config.toml
n_layer = 10
d_model = 512
n_experts = 8
experts_per_token = 1
d_expert = 272
d_shared_expert = 0
activation = "geglu"
moe_layers = [1, 2, 3, 4, 5, 6, 7, 8, 9]
router_score = "sigmoid"
normalize_top_k = false
routed_scale = 2.0
balance_loss = 0.000177
balance_bias = true
scale_expert_input = true
init_std_router = 0.0117
lr_router = 0.00101
vocab_size = 4666
norm = "rmsnorm"
norm_eps = 1e-05
tie_embeddings = true
optimizer = "soap_variant"
lr = 0.00545
beta1 = 0.95
beta2 = 0.99
grad_clip = 1.0
batch_tokens = 131072
seq_len = 1024
train_tokens = 406600000
steps = 3103
dataset = "wikipedia_en"
Below are experts of layer 6 (counted from 0) of a mixture-of-experts language model. Rows are named router (the router's row for the expert), gate (a neuron's input weights, with its number), up (a neuron's input weights, with its number), down (a neuron's output weights, with its number) and show model dimensions 64-127. Each number is 500 + 50 x the weight over its row's rms, rounded and kept within 0 to 999. Numbers have three digits each.
Before each expert's rows: "gets" lists some tokens that make up at least twice as much of what it gets as of all text. This comes from a sample of Wikipedia text that the model never trained on. Tokens count by the router's weight.

# expert 7
gets: ",", ".", " and", ".\n\n", "),", " of"
router:592515447471466445445533529429473476547573485551508465500629536437521535452492519505553518540469546453503442476446509494571529511526429544484405411505511463517424567433472524495439459520480513
gate0:476557455485449484501405449640449359514431478592513518500585438464455404511496435515548365524467485457500520487534539515547529505536498388470539581493433513558606441521439565452458392592501525
up0:515554390448425552566459600513515484589432515448457476581499555574469520549477407517449477444567479597579473543457573492387502508483560443491509482545548437598461476525505544526527532501541477
down0:561499487522484471482560517474568532604461533415418582565550485579461435483524450502463396498492511537598444497505487507395477454448499591500482510552470419462549464510580496516418451584550468
gate1:524408476555454463498496506532535457497553565501486480423492514593533541502438526539459543524475556556490526604606515512376534425540479501614483515501482426588523439506443430428443585476376414
up1:458538418365510454531513539528442454463460541497562400557545523527492472572470602493614567516590566529515585490453479554487461525501553479555471591484490578452435582515487395546491581501526481
down1:435454434482523544464501382506526431558417534503471596482461573518579472483613502495490502489464457418409478503389576500473489495561434456549499506468467475486461551467501505561498508439443344
gate2:600384559434480538539461489465499563483569560436486486454557489514488439475478581528390523462495522521541483479524563484526537559631467455563540441558526509446444495444508564573496470566482568
up2:535471444565479562579577567500542461480487437530469486525446477478571483499518483547553447618392466532475410578470537459517458518589484465490494502489420401458435546492435476443504474454555510
down2:429499466476502502543544533527504501490449529510507496565539504582521346432553563433422580395538456488540537527532444525505489605540466548476523529505461552496518571378543456525445527481522412
gate3:431490418466492469485382572504424548508484444441506598556551472457499494473525431578544474517539513478543506466477500499472533476539454521515548462501547567527532600499508507408404459438503517
up3:517450511563555576519486496429515403489373384430555530514566472511527584480484462487475509477593405492492562474447520507451506475506526455492464476622443564444513454488394437612546580478591515
down3:370528523493545470418470453445501454489403527652429499510482500508563544523478560489493490490520464473522495494440384429505480478447450518471433513495477490445485455579446511530583534510504434
gate4:492488524564511562490546485428495485529499464521498507504595518610560455471477512526442452549615484522509498509519518468527526521498528431584535437426483473473509466510455443541518509435451438
up4:487502457540434532447524446454457529470476548538433450483432491521471444396586572537470409623477590508535486432549577533485458448579519527487502553428540533494543521465482388541532464497537464
down4:563459525369469545419529484486341557448482490565452457491576489444457557487479541642421394540455502481444535453527558508478527508525548459429473509426577483443504540476419470525523507413599489
gate5:412436450633573508528440490428529397496484543477499544473534609486546519571405653561537469511491525501473460506565538530454490476529537469495475521471470375509431466524521504476512613559474530
up5:498459541491508569560449507454576504562492527548502591583447518452524489560563481468460526577549485555506488544432509400605533391471556510465470554536521546537483493426458420505503544425515468
down5:499522457502545478569552574453571553486499592555474442500594531603588419538512480482493449583448407534493544510564624459506554528499547510454561486421585433468447504635494477453473534499502506
gate6:454494469426411532502453507512544416613556558466600459510440529480503547479569488534543567492455531460479398506452422477427412516455521491503490538501536441514462471555484422524473474539439448
up6:490455472504431551411433532477442478467473543552473585462540472504402476496486412508476483506452540474506574538514500474581444524487514526444416478442529498537466524448451569495563534425528517
down6:480522480428391610542556540546406509484566473552482472426507455465500541474547539456461593476583453599595568462573448535400540517495496518480492352490527488489424430506474565501435460492472405
gate7:469520506561513499503533490519489487511590597504523432470575445475485439496447495498508540419533468503471487606494565565569546481496454499428486544493602538586521488397550469563505467515565442
up7:426543544522555545496519533464563460526512475401467448495485574496461510410528504436482448446575495547504483461411432435453522522515597444554502485550462509357480463453532436521525489407498552
down7:484525549559515414526461509482479484471468444425493580531530478530523483520490434447548472493519478449580491531550509519555434478501469423455467465540495584509578532446411491489493491492496463
gate8:470487438501667490473561506491462481547512474490388485535584544593445466375449435503544410476627507510501434538526460413530639535589470471502507485433502575469489535510407489518544517510485510
up8:418505512521515623516523446542524463499487522529483473554457466429446510580474395357470414438570428449532527558392465532466395543470588548570513478516569623525482535549500482485475514483544523
down8:580508551474491474457410497459553559453526544467550507532457516563483546526579475459581601539485560456436563515530487402425485536533556465566475585507526588499433587540566483604483510556574477
gate9:533465441493368410500510470570522517541500447511493500513505485524482399513504442505490601447504457500427443478549477578452610532504477426546453561552476520545522518482502509528491427530408531
up9:418574530533477527568492470510490561499445503383549552459548454535401455484513492505452436486505504475462497528527546561465550507480507477507510502574554481497535474519398470470483522526428443
down9:499494476482488494425560522481454526529440480469548447505466421458548459514498403439368533581531492475471483498473479590472643507442431495486508542446406555464508449537448512352478426530420584
gate10:555508488499474490493514453474485538449531465360572540445481446482556602539631443428582515499490532547498517524556534542488545390451541438481442459548446450441563441536455421522524521518505429
up10:502502406568401485407497524550482473491467525528498423522425460518549493516491550494510557536451507473584580479483555509513419494562422418537554462443521466464438586372549515450549531472516515
down10:483465484514413540489541512507414539487468538559407464527432409535563530499441596542545409644531551559454486496527506484511441563449412540544551578557526445520382601399513592404552444454541493
gate11:461493425566506451479510340466465480466540574592510501542504539573396467428481457460610459562507527548553486479453373527523487509489484445499483519526522439536515427484591530482468473476524486
up11:447516461525536558450436496523496441506538510486511515543500566464539414578550583572505577529500458435522616489434435556495529584548436541589475479471470460557455455535421532543416475503475483
down11:517534442477556545520484505524451568508575522398468485546516548573370541514471496508510569481526508499435534515482427478501509484473515434545498477459521478451553486553523454544477494471476454
gate12:454530532483510433487568531531571605495459522483486494503533606469545578456467531461508534464423492528470575500419389438578441543439546453444586491505604452525536499569367528489437484431435505
up12:482470493540377442537456541492453501542562505568560487433428517515580517517472504520509505460445534536501509472564466471522602574524535460467437475508538534528428521531430513539543521463424487
down12:489484464576563543438488486510460487585488434560523483556572488469490464471497565446543437488414483462555381478420515517531572445509508485533539490519463524462549502459516476486527564500486449
gate13:474498537526431454611515498550572431514438627440482486477351484493491507524511494485549558611508469525581507512495491519433456404461551517481617620484527534491620516508466499497447532513526459
up13:452536521371531492485464461469472603610410544432539460568479517394473519436520521529419398552490437552439505579528493450538543469474524445476498449414508410559504477619561520541509563525520585
down13:455504453484499554542467494495488566615485459587621457532487547437494486466493571472444443575466463509411497486534537529613553489523398504416482401463529450469404520583516502546593508528456523
gate14:527524596486522561483558448485491549574529417500495519464511451448564551533496564542521467569494467501505517492412440398484553458524528459407538511476526534552481486475489648493505541589489564
up14:543323471527365498578521545400514596490428377548565534562523503428516508528648534561504459537463492591443535530460426551594479531482493457466366447560542463480459514579501415544489432477506544
down14:570503467428498532415551450492475560531522505523590471507430561529536543437517457529563559456449481502503503515531659494534438496397477426557608501499480530487439543564524365475440535506411532
gate15:509511390420420608561498515589561528509545490533550510544517521550582580401482482515543510509498530511427486500520472506517572442516515510535510523462441512523535423533524454504529467525448504
up15:448453448428557422491507433519430532511600446449528441525529514479470580454486495443506485599521520339573441494513511472466598554495569551508565484500504593444429483539595458574467560535487503
down15:520446477480517468487517606469432480486474426463452512495476501538540561484546471537417450578507477636433472512524496393493517485572490493504433454498610604551469402439596431520501438573513556
gate16:428472463564473592430493437510478574467481468501482471484544533526512484561494421428589402561532526527530527489531500556416459410582533499533553485468500523476498472474498476480557562429468487
up16:529452530508486527449513532493496628442450503550538549527418479489490506489491511564545481506493494419505518550453481584543588561620470440592452491493527555527603421570473527527530598542576519
down16:474486439550527493461504463445432525633506480593514547575478437495499417565482605508512451558423413488567446512583484471521448547500621503540450548556413556547490467494396490405533515549537596
gate17:476475510443480424570543539473508486474416515472553418521473496508512464462494524476533554585380557592472461504501536479415477567534486425525451487525488439482451407497441505512545516507528508
up17:551459554491531524454433500508571457566498469478491521444484534454593585410408523461440517454606487534467432461594495459496471514555447518475545504508464433473511507396588540495580555499617417
down17:440454513580519519551501502481588580529512466560535487562519519484421559479502564551444385408507547420494528490428490435550527471407526514571519453382582560527536541513492482526431497445444446
gate18:473514534398449420400493536480469472493440530413522477554499551457481500571460533437498525500476477535545471511506542409457525470444518572526567532523522632486556460458482520533518547477457428
up18:431523490520557435529472461456480472531497475491496447509499550545497518486475479436506514441490455566565483555478529603514511590542482465462560441497500564506572433442495561440497546457461404
down18:517561519496548544501538493533479545575375588541569511557530448417565554492494473557570488541470475493467581541548550463456540466493477611523488452446458588502459443520535491467504491447498445
gate19:538457522452487535575462511436548551433491463500551469451564517534450530462518481527460462456513460506467508456458498535482482528460470390549480589536443404474484473492507590451478507443467493
up19:655483485460640446544572460450517499524540441542537600495495554499542521462574489559536512472477439507481503555524566547497552532563437486467460536531521466433500544482542536571461452495452503
down19:579435556435482586631442586520539464390502436522544477364412598473476483519506411553449471466527510486541508497397430464480490612498519569440447640497541417414499487469518505510399495435530510
gate20:636477515550514567552551449491497570391509479561482531509425524473472526444431379436541488521530497425508514508504452513484520554488512558484390475462456460478454516469515520527494398546592500
up20:500545569559525445433465487394495422447497439594553508473407608497557526508583591480492450421531493500448472532486463451502513596500546460591548422513509520544484479435465518512515511437434554
down20:432484413557457474497608486531516577489609427649504533466520464440459449477515558514594418495558518501477495484484474499546479499524388470464606517473555528495500625484506531556498576556539459
gate21:562506449547525519485512520519506469436551464483460502484450497491525451566399478519453556442519422391507487533488529454540496436528535468531530515575514476529563416518406527530495469462428454
up21:467392479511414464481551515474475588538509527504554413517491485522564534490539512428481485442455465451468527487572429407563480447453446448513561502500465409428484582548468471503524558513463412
down21:449529512470481493464488370505528542563407497601507556527570534504437485518481544587519483516547530482634472484457498481568453481519438523515462519400536458563468547503618474502514545523535481
gate22:493497461512443410489435535424496496495473534580489376419490417480437516416538452519491408475565539516468474546538502529537496565516496555587505538507543548541504478487503529475623509405496582
up22:512523418475434450509465479427533486521543479603533497360541492554416504461605511529504460490525526504489574472519608537521552583497617555563538486494576413397521458458521535523429539544447587
down22:476518522514422426540557568518496534562519397483566485411447464371501574510597510486470490482471500572578469485495441485558480521541553534491379525431480553469515527444609425516526446514511477
gate23:489510523458425462569517488494562457442460451502477544464447447547525512563516560476431595557439526540460509527441403492416508574510518471446445488480497470510432399499439506458434504470439567
up23:491488503514542509534462555506482539571551483424433498585454515471579410528513565477451475543515502441519533453482492365587420537459528468478526493571452543404499500475517546418591506504596513
down23:507552509504442455429577513482475573563434470508463501491496585514552501529641417516492462497421542551560486587481434449461537470441555550504555554524469479433435491386502541430576469471557544
gate24:473452470586485428527563475504498482500519424525535468411512481459408410493532577484575449508426448501504486530537496490522463563488446441594470517546519507453461476486491479455517484525493403
up24:353543490526470447465534565531407377475509561593537451446598535437459564561468485421432502485523481437476556502442379498471445460400446496483525578537475434538526595579570524520669452554527472
down24:463510506548457504425542527512462496560477443584582490478514544507558511491515495429530553531553453531531489437498511458422516439488578527508509489538563556473524519532392500462513401566481519
gate25:458551494488494516538609568597551550529490450445541514475464480508473479600588500413460430473567492462496587511458567506470418595510617507463594563522538531513561483483494515515460477498513511
up25:628420496458516456585547575543642408425523474445550403493523506546427504420490368483494462464539587416447485388395440484504483485415505453545549513457441569559453539495465540503517452469482483
down25:482487573492530439618463475531450561491477493512496488423527415483437522466487526498505467541503474434536456475472460481540533517435498565436499484435445475539479543535434494538423582457513498
gate26:458503451510607477557556569550505464483549469545354545521535587544507533506495542442454472506456463599535490468557577416470461514524529526449423576438502431515582531573473510480552417484477480
up26:489450456458508549639442489537552550478538550585515548428520484557502491535461470526525559473457482447461410463480530501460532487460500569405511493609453569432515437450424501527535497514522452
down26:387525462492477502478534435527573481526480496482397489457531560420433510422522421504490450619565463515507492491440491454427455525450524460556427476485502519426511608560512477425474424466512444
gate27:476608454490569559532472487615550458415495479474521472546468515517494473492462525444530498514449447534442530396543507584449532451545465532507511509502544535412500463384454471469533536431423476
up27:430473478486464453484527497457505444515503458514489554510532402568508497447367549485570486484442490507431582539521434469549401493558567488489425598433545506502462592495445483431506489491393510
down27:469424474647512514427512471527541504455467453531517474574492505587467510520439519525548483429452522581522571454485496451541474513553536555400525554528576469552416455418439544453590469468460503
gate28:567479522579551445469491582479592466374546546455560520430524562512449559507497550401450511489478416449494484424526508554476480569609526482501371583417512601496441455461448565476489429429490405
up28:507536522502498552472500544528455489522429553431552499525501460510491450432512474483462472427509408389531474522500471527527395530447562459437503578509494534618517387482621537582480493464495536
down28:531546548519458511466487594521456531502426584367427379497486393572472500455450357426515525462474564462508530409477453475554477470510537505507573501494479497543507430486457454551467418432396542
gate29:449455455523452447506451425492483506463393475446506435467561496547576408475524498552478490465491526557417521578531478442503553459490570538459475520509500517533651484461363533444533502512522516
up29:561451493535455535503459547552615443462521474568472424476401427508581554481488442499444493557488425507572443437423448470581476471507527425456551465467507498559437434393527538466499492459588539
down29:490514396452499505461495521480490452500557428492465498604523509466469394518502425527544393478496593540495515540515430438556549563502487512571483610657512584387479514477419507511459566496551368
gate30:414498547510456514469497480485508563535532508571504559435604518495487468506491518519566483532556551618558483518569510481591464559533491470531493472498440519494473441511517468572508519538507500
up30:552541507474464544532556477462503491546608495598474524459540484478533450568520532453495422592488564441562541505474530491538540480549567520498474481534525529463526607488482574485436533430520520
down30:563428394443488488519487467526526557525506496638446582489569513457589563404534574555488486485503506508605444509506448501462478500511458458518488552487564509447448535571541505505410534481516532
gate31:580500525409504595490493563503614494400435580505520508425542617428583537402530441619569481601513604452498500493482556580450464505557590470471514473548440456548460560552478470546498589480549549
up31:473448403426511566467426504507491451468468412494499520479505591480478563483453458522442579417570446504458538547448435378548532518511569408559583559569516568489486553489382431494485480495491479
down31:464494554501574463478487488486528456500490466518523484560442514487471571510435474526476577466528527519361565573473436461503486562399528500523458552473526586582436588529503512474551443402470438
gate32:580475512454462487417421493465538462495486466558581485503546481467531529422471481500566514443565581568476479568400534460554445556511521539421583473487509551504541482480494626515608493591443537
up32:500459504406547490475398457518491457489543472550534589502499600522573570461454459478551447503526523447487419500502479579536461482419440554519505485561522582472433457459522540538457406507430508
down32:457483428476529570533495495443455417585566536508502619466434463496556467454487523447526487387509431417490433614456445463525403544561490445494487463468572480491433490535555539541434443489477428
gate33:505488610489468513675633479482519571496515501572549548538483445507502491449504353511512504498490561458576458408470526512503408488406461502533463442530541444546516471501470506493526513477492504
up33:626512442478503457443447522528447338474535599496523451543627563559378530404531464429562563603424486518516537545506421499525534493533456518492457474586508515452404517534519491470546424463500482
down33:564497397528489559358440626484533468433398568535489420538517492458492516503564505484516510526448478539539489589516415519528495482588488480510598461491535544575467500611518548494472526433557520
gate34:494513357559596419428394492658493497433523598515468485476593531452487503545512521430437542550533522492501614472542462481486524554521533506487484535518514562565543580506459538508523460498440477
up34:538500476489478483456466409498574505502495475466446395503537462592489564540491600475582544524527472430469451486592501472527565468570467430526542555486439543459510566484514550496551582528419492
down34:481497415583483490462423435446552519492501460537496484481526389541593478434496391472553548547556537554433472551570528523544552550479463531592558544466441508577481504426442523454534536497449491
gate35:542475523496527580400518585452533473557530540576510536546425534584507492462405510495509486451418533506474470578585482529452508425545539619523516507560584540559474522522479526477543454363572475
up35:428524497533498467498527482483533531609525561515411499440430505559435506553458557440504501572480458564485482516500548476473472501489465488503591473450569537519577551576488463513555424535498539
down35:516695488614460536473516571522428510512444510478475499368459454465591433504497516570534593404471460585494475545527492459490504478547484496488486526506612535536411522494515498506555518516443462
gate36:537494451506453502507541502522567610523501488554462482475533495440540492589564533585531619480506479489564545508527622567536558475486615548480483535576460492519511543582564468542520405453589554
up36:506546512506438407433452492571477480578521508424405532466526443533475532486525425517464470530607502486561525478549455505454450438511542508454520601563524521523495506506455499564417525533544445
down36:487402503484550549500578473496446413480534524523493504545433509467490535480489550576484440436351457474465451428503430505554466572524553465497462472494443476506507452411538448515494504485486547
gate37:511512498505513453484359514464518494490396513502541465534445485554444510455517479442519553476486497550479533485537483486464524454547572516540589492491524557566506462535505493560478466612551471
up37:446428408438421524500503517467548451442521392576481538486499440469473480478506446484487555499572513507506413530547450461475405577564508461504542471522452517449525513466433465507577578465446510
down37:397475474573519564398496417505502441448529436474468550529527506496428458552504394472510484499611605469529450618470463505535444493517444562546579459488556477417551514462512620502488612453533497
gate38:496564506413535576472498574473548606454457522561517520513469521566424435508472509564391462536484466547544427532508392512517532420570513431521495541603461476447463487475568612571566568530539465
up38:477453530481504510524494532507493511431509465520549530489402484435541462518498532456526484544528487522539482513437581510495503511502436488515479532432428535518483478590422507515610487492399497
down38:468557486630486498493501472523498459464535381486446436490511487434504534470504458507435495463435463494502509467551580554502506528517500537455467483466494589556542495501509561498492493497472511
gate39:566513463478467555528497454567449527432499516477533445510552492387364456444487496481495517502543389539425541497583561492450500468617494417479528453518469567410591530438455474423471523493477535
up39:558559530508500470446485624533559546544492511545456457431514495563450544554594459490514591479518517522459476558439503519474419437517437525544446446431526582520512526456438509522510524462552433
down39:510555462570543451522539543504477398506532538516421469582595487517395528509394501508534551544496521576502526535462547585480569439486465506568514450518530486492533460441547510483528498486541507
gate40:519545533365532537465500546536423412416467527562439512424571537447519464413561500546565493517565525475513451419481515509513530487469486481492495528493505415486429444530502555549504409533522517
up40:535492510497438610521525534517598513504454592526528508527456523460563454474492466476443507372475534583603537519533554471493436535527466440510485511444448523545499436493469504496624588526531522
down40:470458495406492487570543478457529442523511517480527500516458486443519479580451554520412542550492412513438487469542482564543488502548484493526661473487495471586521393483549386447414324482470524
gate41:588567479489367486549467623541445479537519544431459427584537510580504582549473538486404553539477510453489453434522418457452456498510588506557473492583539538558531555610464555473491473558474462
up41:352516589465476447519538590495546507557536520521436455493477571513504546446468560531540528510531503451546554529428594495478551466505522479459522490442597487507457584536517530566544511549607539
down41:384416551448535523484467569505519455521554423542462636538461519557540483493614512428484492516466521444381446426484589468532445452547564525456480527429509445586534550604539423536503550463516469
gate42:627412498470483518504590598366557593469602527538527533459504619601493587366487481537457478520429540512524468494525516433513491545539520478510473534451519469511463485545462553482495545531458526
up42:564471548447518503559518503536477494514541456471507575549491496504525447400532615489461529487485491552447463582512433517450516511529335468542547468509538440473519474453573349595467469557521554
down42:521479507600519456525427363436524527564490448495518449510635514508517489462477494501542546484494527452480487448480443506643521526487401501525571492498526509505472487491459602437472402444443442
gate43:480547521505463485387446549508504461486520501456435470498441536455513551562533486551531539443655516533473449531502462544542489457436402562418541512586488545561554543546540562504532493549466542
up43:517509431522557434468482466484454475505458421569477575521511497464435520539537585522478548418467540541497477476569530392612570526538560480512520516541583573510567551427428427504517454416533497
down43:486512505525514477474516546466515514577532518477533664548495455587384470508494470524467420474472478492464596573454623502470420568548528493496527497554492523589566474521466521570484546360470514
gate44:540421490465490506530584498486537532448346457473512528436506460561481533524434513366537515543418537532420462474598577547480400420584450451440471601570455462444447557612512492462553521542480515
up44:484519587460487436433519432478520506465522502512612424540476500456415490430520516506559625508504454443564546388465495459567503531562515502570415455511424442636579418483578528479461436508432541
down44:510568443502433597581472626535591460527483528531552461492514458492503493483434510529493470466551540492463508552497549503428542496504404419517571466424467559407479559498466454457538548485531465
gate45:464543490573536418524593480469438595500510463549523478553463419492490543518519477425404415452606509531496506459507471472502470511564514547560585487614531482517510487545479434457537440483488498
up45:489470517479510487479507525505566529491466563483409558530546505585419553489538515567555509542557490550493562572509599575647432501508460467538546501515523533470530454446458463520435488465505439
down45:504619499496465500505490554468535549522551494503510434587482524499477468555461498600436512532474532578373468445517513471509557512494475577471602494498465453487481527454534426485542520424384583
gate46:481503477531554380484486517447493441528420484482480614561506435470546510435475468530495491568586514499520578406472518588545402426456547444489548439447426519485465564515464533478462439510422542
up46:495451487597553473542485459631541472452444456562558483431481437485499404493547538512550544514461533461555523525563549512541556410412545501486443463489430572493543478493567487453432437493526466
down46:532551517493556452498409579468523539547472562480526554519477507485538538519449552451491603533514522516489433547436549618512553462481481458401442518566461476536527570555436550504503546509401538
gate47:499551543429507515468396440445544497614530484521524606555463438479525526551456518512521466462454522458485586574630520491515681498599527487462571484522547495568508452610515501523512547433549496
up47:554528526455472441472474491485480436591521522503586568481428451511535603503383537507479458473501475490482550499528486462498547469468497474476551475520527536551534513424409531519510529414632573
down47:493480568543398489586418444488482523524527494422465519534447471544455538474479419498532553501543423404462598511546429557461479583513477467466452482442575531454495446503515471558497444493576540
gate48:488538520417441376492472583558529554476555516531506475524406442487496521528438488559479443595547479571562458424446457462529466468502478421524499509547446437493546413493474475522429505539564548
up48:495480550508474474539493547485424513496524470454481509446493351480509431457527461460396485380526499505487472402428521504462543539510549494539434476489588530460412507437552522491581465532472468
down48:419451491533512529501496440536483492524451502585395458461496461515534400502552467524491561528446534550487523557506519465491538497438575526507504485570528480588466495457498615526550519573462567
gate49:522474467451487549552496525513479439519475569493575557474473422486440508443464478440414442491537467412533616553555491578434532499563602472486494567494426474452496495492516427496586570454459444
up49:455506529532460636478546584487414492479435426524461560509501416469535522485467590508477545636463527589439462503526569523528514529552506544485520532453387531599438491541501518529515592465580564
down49:491498520486539565508543583396459389540532426487484513406524472490438507523550500507578542580581521541548481596433462528485448477442568534512442463475520545530491498525454574465527513436578492
gate50:414473483455478493558468470398475593450532471531485526538473556576539441634596553511484550472469465451473505480596483482545526568486440455498476604534549528436460510494534578487416437580418517
up50:463476446429439452560490424415522472516408487505534515512448450518542571501476508484466471492488462526500401554419457490446446463491571515524457498443501510483477485480464502495474505509450550
down50:472458519494470466550507545445505512520401506534520404490524561517503434582580428505523578528491552459484459465534568536495446437465432554483580525489498577433514450475557535453465455473485468
gate51:491583489554577535513474523426518503437412593519558519546486470538526526482488448382503475494519541572526477455451513500521508380501471455550476450465443478428539624471484493441543569478563443
up51:473453502515458601532442420532543598488460427520465481470604528526534476423548473498549406517455473602555476506462549391526489535474561459490531573432507484443546558494397472537474591519577524
down51:491525505577465487479482489540514577481568443415445492535497509480488498544492486462515579553566479557425546503469526471560546582464474556549535430540528482507504452539413464495500450562478503
gate52:497444473453439508469500536520439468475478532551448482546511536534512519471504536437569561461436469479570563538503455430508472573533482536414558619499492487538430540537434454535448501532585492
up52:481433504485505546459472563453473547540536494553523554420508465549526508536475537536497532510496601493462466499587522485459544475534539515552546426481484509594415471534511576462560625441520460
down52:550548530423485500454492550464451489573472529462484516549570456488462504557506476546510436449472483548449464468430563496481544493499567426583508514509531528439528434549574563540490513453506523
gate53:378475525566484487507531479499551510477459539557528506462539529532433497546456430514582458569602506518502496473532515505433508529452534552431467458553418548564467449447462523508561481520533475
up53:569559429578562510494495432542462462532487381513509531592504482499462422466609481425575447498519523484440502500503487484497615515476451496489509602484495454422508415475524536529549464490566525
down53:532578523466474504569470468470429490426485511433542503551491490505500497518536625526471492466447457570557513518516491613495472518570473527533452443498466499534475571576511467507491488493494507
gate54:496434406548470527461514588452509436605492513483494535549485584457420454530461491549544507537487511515578493552505474451458442557443442456442515462443533453405503526535477481567482460511574498
up54:514527515511534465519446510440458597479613557552471566496499589516466523577443463383593442486503487525532398541486435554455542566526561637482465542494474441479431447507545398558468477469548494
down54:451531441437530439498452497573485550514465512498525579572583593480502524502454583523537506483434449585508432420523468535515490536537628618508501592480472507534463438500464488520444525494572468
gate55:547524516475515468587437565460479607451415580444339500528507485478529493493417521537423462555455549596490490492479506546410480419417526464471505535477551508504574579531514525490569395489487456
up55:424543552386495460463536476486452598542479530500585537491426438530492377472487455575459484523526547472467530502479618510500522524542535501499511523411486516492509562467517525437477440533510496
down55:448510436488517407561459533481475503412522474434525471451399496403428452529480490533449536537484569474466426469481510533451541421498504512475469417551455582422505523515502512434482419511495534
gate56:482490467509397480527453498490511522476577567471530488528486437491497487544553613507483474588540361544522453465471480570494555453472541502438566490568534500539588398540564439385455457469561428
up56:437496487484462554468605498581550485454452465478497447508524456476492376422589591558544448561530481479517446539577409535473487445478409512509437524475503547403558602401601584477444495579504504
down56:482458578550431509549509435516525516439548487481538493586460446532481498514481531536503519502487585446359457429404509471487472493478521513400456545443475511512518391511520596496456423448490472
gate57:503507467452501566479530596533401447528540498514518484501515588597358545604487593449469574459498367522551556490505425512485465441508487569514555454518578501575547491422550477416538528515496422
up57:498456432542428482544450450542460473497565503555487506518535472468496534540555378455456523500514464459583485445434551445534486515492503500503431451448558507498445512525543470603453520663486500
down57:462489461489510466520478496481469516448500560509434408523446518520493493528513450561467573453519500504553480540587500608483477488479439470519512426501529512535401428587489496480528390508641475
gate58:525524510491498442561503561523504402466520527495491525478437480579547420447455495438484438459387545424539437628434493512528464520505343559510491645522469424526502467546491498471474498469443535
up58:481525518490424426567521547535483469477525467564505567509537427544395607497476487502555571527545419423555620450547525454527434583516548469542446440551463500542496467479561516589540482512451480
down58:579509622561461524528555526555565490385522415538483550492554495420442482427471539557499536498453510574401411390519543478439482639558539481491427471590446485483522514468541456517439539563476588
gate59:436512495495454466468509453492541480472464448661491495537508558544535495537418570532465520382399554491502609554461510633520483529571528452486570457519481472489510440572559478654522482518576459
up59:569563510535541559528550420470521504500511501475413533449444534486469517516572493545420541574446421500480500526465435596448612472500401481469483589613541574447522477404523502450483468558534486
down59:520427551446557463518497517521561577529481472493501527425536452461609417433508527390474515458449462554517457594569403474550421511364406528465418414443403483503505537492489460444496441500523502
gate60:544528449567477490454584441473482478515578471518486455475498512526475437521544542514543532551391517551512461496436460564527458499503532555490602504511456469510497525535553493385529554356458511
up60:514494475537490541430511527537487521446499522482481504445483462481477479566520525600529593508468498473378506584532537416388474464648516523430501472467489449519563486550511434459500628516520472
down60:502522447489495525495505437490502500492519460524506435533472459430524438500501462413405505621408486466497547535610518496482529524565522546523532543490542504549506478436542520499546462475489570
gate61:549505523462505509520504459458581518566515399467579405486474473537505531503525489512524529527419463528550425520473514509502497528574433464533427565541411453520636503536487498548434545498476533
up61:428535574509557604464450493492451492490401527500630475513547461609472498542497452490470493490537486423524525474481564395516638455491491487528436499578497524534464448512492545579613490537438557
down61:563516534587480563528366494553431497547465517570576498441482509555507480443468412423512435489450504554472523518470457548590547432509432495560548489445676472534495509559479565598520447407496470
gate62:548501464408486436456439517555548501521553585586375654504477471506404431475513451586471537505450618501477605439534466524482511508500538461496404486462545517551526498558606419488500534520540458
up62:416518554484483438468511407511469520537484399641488534437580484495524574516494435495441459456522493405469503565509495505536503553531450581511453492476605418468492592459603331521506478490501470
down62:456525469490519516408549428539558555473543544483440438514428434588552592410587502514579528537511549482543467424512605450469515527539466497555514555483599464471514528531560517515598498513517489
gate63:468590382567433466495547643506464539574452458464556401545570451599497458529488442483521568413494508454586483582468534499470527430463586585505489432506456482470422426526515504539499496500467561
up63:491526578581506455469508523431517562551546462446433483551445480482435519539481505506434517478495555496535500490485568501437468478388488499529436543493475460530422506397505527493425497532473490
down63:451501596466448514524390557495561512592480494497489510469522425497467616548528504466539505480452441510507484460435556482460543554488440452551538463494533497511476513486487463478483420481476494
gate64:528559481532510594430470535515533534462467475510440604551575593490517467406592496482516429500574452483539442505466413402427525505468559490481461496514485543449453426506496551487527518540413623
up64:593453507538471554471570529495497478547416477673501501560544437531524500547526521561505547565554541592463448474508480540475488436567438557496479417421466427540529423521548565467543498531496471
down64:553521520520450594492488502504459469414488597590520594533447472435532499516455486582415500515492462520502448429473506512511507503507437535609537451577432508581523542476494539530383482574607609
gate65:508506480519572469482477526433483524409528558413551530553513551575505502541448544484618401515484579494467484448475447491449553488613580418472469475405528498488504558412412476525653534525527537
up65:480531511450497533509509571545475528536520538539417499524520513544499413453390560642461383547481514527426419518468589572512452385483460516523469500407622381505541497514571536578500573452511528
down65:487523457530638502519485517561504431576510479463481483542548469516415544466474521461534506509555448588431496494401440527465546491505458476544552544529502527437536551424510507473461480415459495
gate66:554557505491420528523471486419556565540515417589518499507569466491562528508443441450398563519508494544551490411465470507475611519434526581570533558464476499491430538589500513510579562470652471
up66:508509451522583571520484526446506554504445545503398417445544428542484458478514424591417497493519497482565544535592497582537476532504573464472497446469569564560520436547439502586416586492508492
down66:411484548469593439468522530539412532441544471468517414456530489468441476507494509478583517480587545479452461568527456540480565507478468452458475487476449428525529492511402447454537517602492600